{
  "n_experts": 64,
  "d_expert": 96,
  "balance_bias": false,
  "init_std_router": 0.0128,
  "grad_clip": 1.0,
  "batch_tokens": [32768, 65536, 131072],
  "train_tokens": 438300000
}
Below are experts of layer 4 (counted from 0) of a mixture-of-experts language model. Rows are named router (the router's row for the expert), up (a neuron's input weights, with its number) and show model dimensions 0-63. Each number is 128 + 24 x the weight over its row's rms, rounded and kept within 0 to 255.
After each expert's rows: "gets" lists some tokens that make up at least twice as much of what it gets as of all text. This comes from a sample of Wikipedia text that the model never trained on. Tokens count by the router's weight.

# expert 39
router [146 111  87 138 129 124 114 124 123 123  87 141  50 163 166 126 116  73 139 142 155 154 155 140 162 112 110 106 131  89 118 125 101 159 100 131 149  46 124 143 148 135 120  65  77 160 143 144 112 124 116 121 148 143 136 127 153 127  98 118 148 121 119  93]
up0 [119  99 145 127 140 128 155 142 114 173 125 144 158 127 116 146 141 164  97 132 117 126 154 157  90 103 150 143 138 125 137 123 163 115 129 138 133  69 139 117 140 125  93 100 128 126  97 110 148 137 152 130 120 146 133 183 148 136 106 110  86  89 155 120]
gets: " (", " in", " In", " |", "===", " by"

# expert 16
router [165  84 107 119 127 126 111 134 144 149 140 162 137 107 149 119 102 102 127  86 124 181 142 121 145 127 130 107  70 106 161 158 141 137 112 123 163 103 146  98 128 117 147 106 105 109 134 136  97  51 155 115 143 159 152 100 123 131 103 111 137 149 120 108]
up0 [165 117 190  96 148 118 131  73 118 121 128 107 113 149 135 118  49 124 155  94 152 121 103 134  89 103 161 159 140 167 148 165  92 118 134 121 140 125 157 127 132 114 132 115 103 141  95 135 173  73 100  97 124 121 149 118 156  84 109 120 148 170 104 161]
gets: " |", ";", " \"", " USA", " N", " +"

# expert 11
router [ 95 148  98 131 107 104 132 139  99 174 118 144 131 109 163  89 136 125  94 108 161 190  96 131 117 154 127  93 130 137 173 159 124  88 137 130 149 130 112 114 115 140 118 119  87 120 168 117 145 104 115 117 130 120 141 132 139 100 115 103  98 114 116 127]
up0 [ 75 117 124 148  99 139 139 136  78 159 137  72 142 151  93 116 112  80 151  99 147 126  60 147 103  94 103 161  90 110 100 112 111 144  92 128 112 162 151 119 173  85 105 126 159 121 124 128 170 108 147 110 164 139 154  70 109 149 145 134 114 117  66 133]
gets: " No", " of", "S", " no", " and", " Jr"

# expert 43
router [148  69  71 149 138  99 120 162 134 152 142 181 114 102 133 120 120 114  80 120 104 160 151 110 118 129 113 158 148 121 196 135 134  85 144 156 135 139 125 135 155 127  91 113 114 125 125 120 145 129 156 169 134 175 120 124 109 160  88 102 117 143 107 149]
up0 [126  71  97 155 134 162 121 105 154  90 145 115 157 133 154  84 179 116 116 107 114 127  97  83 167 115 116 118 127 155  75 101 112 117 113 134 163 121 166 128 126 128 176 122  89 103 143 105 112 141 150 173  62 167 150  95 144 116 165 109 120 111 110  86]
gets: "–", " (", " $", "^{", "_{", "/"

# expert 6
router [138 147 117 133 129 121 129 148 184 132 122 123 138 127 161 137 133  73  90 120 130 158 122 172 115 138 128 114  82  91 147 128 101 108 112 122 138  84 157 124 105 120 119  67 143 108 130 134 132 145 152 130 122 117 108 142 135 122 111  82 151  82 147 114]
up0 [176 202 101 123 123 136 121 114 168 118 143 122 156  85 138  92 172  77  92 111 128 125 140 155 125 138  70 145 130 132 127 120 153 104 157 179 154 171 137  76 130  69 126 138 125 118 114 137 139  81 159 108 113 160 160 144 123 154 116  87 147 115 114  91]
gets: "|", " over", " on", " about", " in", " during"

# expert 26
router [150 139 136 130 149  97 142 142  96 137 141 120 129 120 147 137 152 105 126 120 123 112  98 164 134 156 114 130 128 119 141 176 127 116 171 108 178  92 194 102 121 111 101 113  91 143 105 148 149 122 106 169 125 148 130 147 173 122 100 103 100 159 142 138]
up0 [131 140 170 131  75 139  94 152 104 143 149 129 164 110  87 112 169 110 138 108 130  46  99 133 119 117 103 112 121 114 148 139 100 140 142 111 142 164 160 119 108 135 119 102 103  79 148 144 128 156 102 161 151 121 139 163 126 105 100 134 139  63 133 159]
gets: " |", ";", "|---|---|---|---|---|---|", "|---|---|---|", "|---|---|---|---|", "|---|---|---|---|---|"

# expert 7
router [ 83 149 134 147 113 141 111 113 133 106 138 131 120 148  90  79 138 104 104 135 129 165  84 144 136 102 127 111 156  73 152 132 130 134 164 150 150 125 130 118 162 113 125 118 120 158 151 124 136 133 134 142 140  91 180 155 157 156 138 103 120 122 149 108]
up0 [132 101 140 147 142 132  84 132 110  98 153 138 123 130 115 126 106 144 150 143 139 139  99 124 117 136 116 173 129  95 106 156 134 101 116 124 134 100  82 137  59 130 120 134 121 110 101 178  90 173 111 157 161 147 123 105 153 114 126 118 120 107 163 112]
gets: " of", " to", " that", " for", " with", ","

# expert 61
router [107 120 130 123 127 155  82 146 160  92 100 125 132 132 189  99 130  87  82 125 126 113 128 124 118 110 134 121 148 133 109 116 117 107 150 155 147  81 170 107 135 114 100 111 150 132 135 145 137 115 179 153 125 136 160 160 197 132 135 109 170 122 127 104]
up0 [129 107 109 138 115 119 158 106 154 125 160 169 122 158 122 173 143 145 123  90 152 130 104  67 137 171 120 139 115 166 151 135 181 111 152 146 129 136 138 135 119 112 151  96 135 113  91 125 112  82 152 116 134 129 122 126 108 129 122  90 129 155  92 104]
gets: ",", " May", " March", " June", " October", " September"

# expert 18
router [122 132  93 162 129  94 111 146 127 125 134 138 105 107 114  96 129 114 132 128 132 185 132 120 122 122 134  84 141 112 123 129 119 110 102 127 160 117 115 129 136 133 139 146 102 117 153 118 156 120 163 165 117 121 141 164 164 131 141 114 125 185 116 153]
up0 [110 145 102 151 118 134 129 137 100 154 104 136 174 120 114 119 122 122 159 109  68 125 127 117  95 120 140 163 198 136 161 117 100 169  77 122  28 167 114 118 169 133 185 185 109 162 164  98 140 152 124 127 124 145 146 141 109  84  90 149  96 132 114 124]
gets: "0", "1", "2", "3", "4", "-"

# expert 2
router [161 119  53 142 121 116 103 148 144 141 117 161  97  96 153 137 106 151 105  94 155 161  88 136 106 124 101 110 146  98 165 167 108 144 132 125 152  69 147 109 157 113 125 102 113 135 180 152 173  96 132 141 112 112 145 155 175 115 100 110 144 150 137 139]
up0 [117 133 123 170 107 123 114 129  79 158 135 130  87 148  70 142  82 120 111 117 104 102 123 127 122 162 110 139  96 197 141 129  88 117 106 155 100 105 163 142 140  98 159 121 115 168 139 148 113  84 181 106 142 114 105 152 108 133 137 113 142 139 120 139]
gets: " and", " to", " with", " which", " from", " for"

# expert 13
router [156 121 136 148 146 121 109 105 144 163 140 118 131 129 104 121 151  87 135  81 111 139 102 189 120 102 131 136 126 144 159 169 120 116 124 135 151 115 159 139 122 120 121 103 104  99 145 180 169 112 118  87 124 157 144 157 155 157  80 113 168 120  82 138]
up0 [140 163 105 120  89 110 106 159 113 130 139 124 133 154 155  99 124 136 161 167 149 157 148 105 143 115 144 127 151  86 122 137 130 131 131 117 119  72 102 154 147 135 143 120 173 129 126 114 162 147  90 142 106  88 122 155 126 147 180  85 141  87 127 150]
gets: "==", ".", " 2", " 5", "°", "5"

# expert 58
router [149 116 129 143 188 128 131 167 125 147 113 132 122  85 123 134 120 138  99 109 107 143 118 111 131 108  86 153 169 135 140 121 136 153 137 121 156 112 136 109 111 124 154 126 115 101 120 153 125 101 137 136 151 186 102 111 138  75 142 103 137 145 135 165]
up0 [132 165 130 116  95 149 209  86 109 128 107 166 123  69 154 174 129 120 113  89 139  95 114 142 139 128 124 135 170 164 143 100 128 158 133 114 100 113 140 161  79 166 120 125 114 101 167 130 153 122 176 123 121 144 125 141 113 113 152 135 100 151 144 150]
gets: ".", " —", " –", "}", "00", " mi"

# expert 44
router [158 145 119 135  92 105 124 133 141 137 108 156 130  92 127  74 154 141 146 117  99 132 104 120 107  78  95 102  94 120 119 117  76  96 169 148 132 151 130 128 134  72 119  64 110 143 153 134 154 120 127 148 121 113 131 169 127 132 107 111 144  92 139 156]
up0 [115 162 164 125 135 134 184 111 124 137 106 127 144  93 192 116  85 146  97  59 140 106 102 157 127 143 134 139 133 106 144 162  83 133 121 128 132 159 162  78 108 101  94  83 133 129 157 138 132  95 104 151 139 161 121 114 141 149  96 121 225  82 133 104]
gets: " the", " The", "The", "the", " their", " these"

# expert 0
router [116 131 126 151 132  99 118 126 159 157 139 135 125 116 172 145 155 115 132 126 101 162 125 148 110 133  78 126 131 140 149 144 108 126 127 167 148  68 114 101 161  99 118 127 116 116 147 127 155 103  86 139 131 182 132 122 129 137 140 130 105 142 118 130]
up0 [144 131 125 186 121 111 107 151 152 142  91 134 138  77 116 109 148 116 196 136 136 150  88 138 148 172 117 106  69 110 127 128 148 116  96 135 119  89 106 176  93 108 161 116 138 125 166 155 162 157  85 126 101 173 142 119 151 106 120 102 122 102 151 107]
gets: " of", " to", ",", " in", " for", " and"

# expert 46
router [152 145 132 145 145 114 114 128 117 137  88 141  92 118 133 106 155 132 134 118 170 115  92 129 110 135  90 137 133 134 153 161 105 115 153 131 148 127 157 125 144  73 111 103  95  80 132 163 140  91 154  98 128 136 138 137 140 108  75 127 120 141 106 119]
up0 [ 77 162 129 177 120  91 157  99 124 115  99 109 151 131 135 124 124 139 127  97 111 153 167 166  83 130 141 105 156 164 136 110 140  92 142 172 122 154  83 173 121 135 100 129 147 122 164  89 149 131 148  78 110 133 181 141  91  94 138 146 109 189 133 137]
gets: " the", " The", "The", "the", " an", " their"

# expert 52
router [151 124  58 158 141 119 151 119 123 159 100 136  86 104 138 122 146 106 128 109 158 156 111 134 119 140 109  97 126  98 149 160  64 155 102 134 130 114 157 134 159 116 135 126  86 125 142 123 153  99 162 111 109 142 133 128 136 117 119 127 125 138 109 175]
up0 [106 132 145 186 112 111 151 133 141 143 122 145 125 149 111 129 116 123 120 155 132 142 110 103 116 110 134 108 126 138 105 135 142 108  94 113 112 147 178 121 100 113 126  75 133 118 151 162 112 131 126 139 115  95 102 161 117 105 114 162 113 133 131 149]
gets: " he", " it", " she", ";", " He", " had"

# expert 42
router [121 135 103 161 119 122 140 145  92 111 145 159 104  83 142  86 154  99 126 150 104 117 120 153 143 126 131 116 128 154 136 110  97 148 135 203 145 126 150 134 136 128 118 114 139 145 178 143 137 123 104 148 132 160 137 179  83 191 137 139 151  96  96 164]
up0 [114 120 138  99 112 139 132 127 142 136 135 160 128 143 133  88 138 163 123 121 121 116  93 132 154 125 114 143 110 112 106  89 116  92 137 112 125 135 106 123 108  69 128 133 133 118 172  96 164 115 144 121 153 125 116 109 105 158 162 105 141 148 133 119]
gets: "\n", " to", " not", " would", " can", " will"

# expert 17
router [121 120  87 180 114 108 138 102 151 136 142 152  65 140 167 163 116  87  97 128 126 147 114 119  97 136  92 108 149 133 142 140 105 139 109 179 142 116 142 122 153  88  76 127 137 127 166 131 146 112 140 132 114 191 131 168 153 140 113 130 140 153 113 137]
up0 [129 109 154 137 100 126  97 124 106  99 155 170  93 135 120 113  88 100 121 115  85 151 108 102 148 113 114 127 151 130 124 130 117 128 129  93 143 141 150  99 121 126 166 129 122  96 148 124 100 107 150 111 126 111 183  91 138 110 128  73  92 148 109 130]
gets: "'s", " his", " its", " 3", "3", "4"

# expert 51
router [110 114 127 139  92 121 119 100 151 117 119 156 125 105 125 155 164 143 124 133  94 187 120 137 145 161 105 119 129  92 164 115 117 141 122 151 154 125 148 141 159 118  94 105 130 126 173  98 138 118 122 124 140 128 183 141 146 154 141 145 177 128 129 144]
up0 [ 85 134 121 149 139  80 131 135 138 131 119 149 125 144 112  77 118  67 112 143 120 125 125 131  81 159 153 145 120 118 169 107 164 146 136 153 144 149  77 151 117 149 118 141 122 107 156  95 114 115 118 111 160 145 107 143 126 105 121  63  48 146  90 146]
gets: ".", ":", ",", ").", ";", ");"

# expert 59
router [108 172 134 135  97 145 153 101 134 107 136 128 139 136 149  85 129  91 121  84 190 151 153 129 128  93 162 105 134  87 155 150 133 106 137 109 135 118 118 128 132 117 139 100  72 135 152 108 165 131 135 139 123 120 151 139 114 175  82 105 122 149 103  86]
up0 [131 133 161 115  98 164 156  85 128 111 202 109 146 161 106 103 128 132 101  89 136 115 109 204  94 107 115 124 160 111 134  75 191  93 217 140 121 123 119 114 108 136 159 165 107  90 100 138 126 118 114 168 139 173 124 118 115 129 150 115 124 134 112 125]
gets: ",", " two", " all", " between", " three", " of"

# expert 20
router [121 138 121 151 162 132 120 129 158 153 100 137 110 110 142  92 142 134  76 117 159 159 149 143 147 123 148 128 135 111 134 127 136 111  95 152 184 118 158 124 138 101 126 116 118 108 157 142 130 137 100 113 158 144 123 188 124 139  84 142 155  99 123 140]
up0 [ 93 138 102 122 102 150 164 117 151  82 142 165 132 109 145 149  95  95  92 114 127 152 122 115 125 157 109 157  99 119 147 127 136 139  71 154 165 149 123 191 111 105 130  94 119 121  99 119 137 130 150 138  74 102 127 106 122 135 115  91 119 154 131 167]
gets: "\n", " \"", "'", "\"", " 17", " 9"

# expert 1
router [140 136  78 150 168 131 122 145 124 134  89 148  62 145 104 118 138 123 124 117 166 134 140 116 133 117  75  85 125 144 133 132  71 135 131 128 117 101 175 128 162 129 115 107 107 130 155 115 159 128 136 138 135 141 126 167 156 112 140  98 135  95 143 131]
up0 [118 106 118 141 143 127 118 111 125  93 126 126 143 121 106 151  97 158 135 109 137 162  86 120 107  86 178 145 113 162 148 111 137 105 144 116  95 115 121 152 120 156 111 138 107 103 164 147 111 115 134 134  48  99 128 179 117 117 125 125 135 131  83 158]
gets: " of", " for", " to", " on", " and", " as"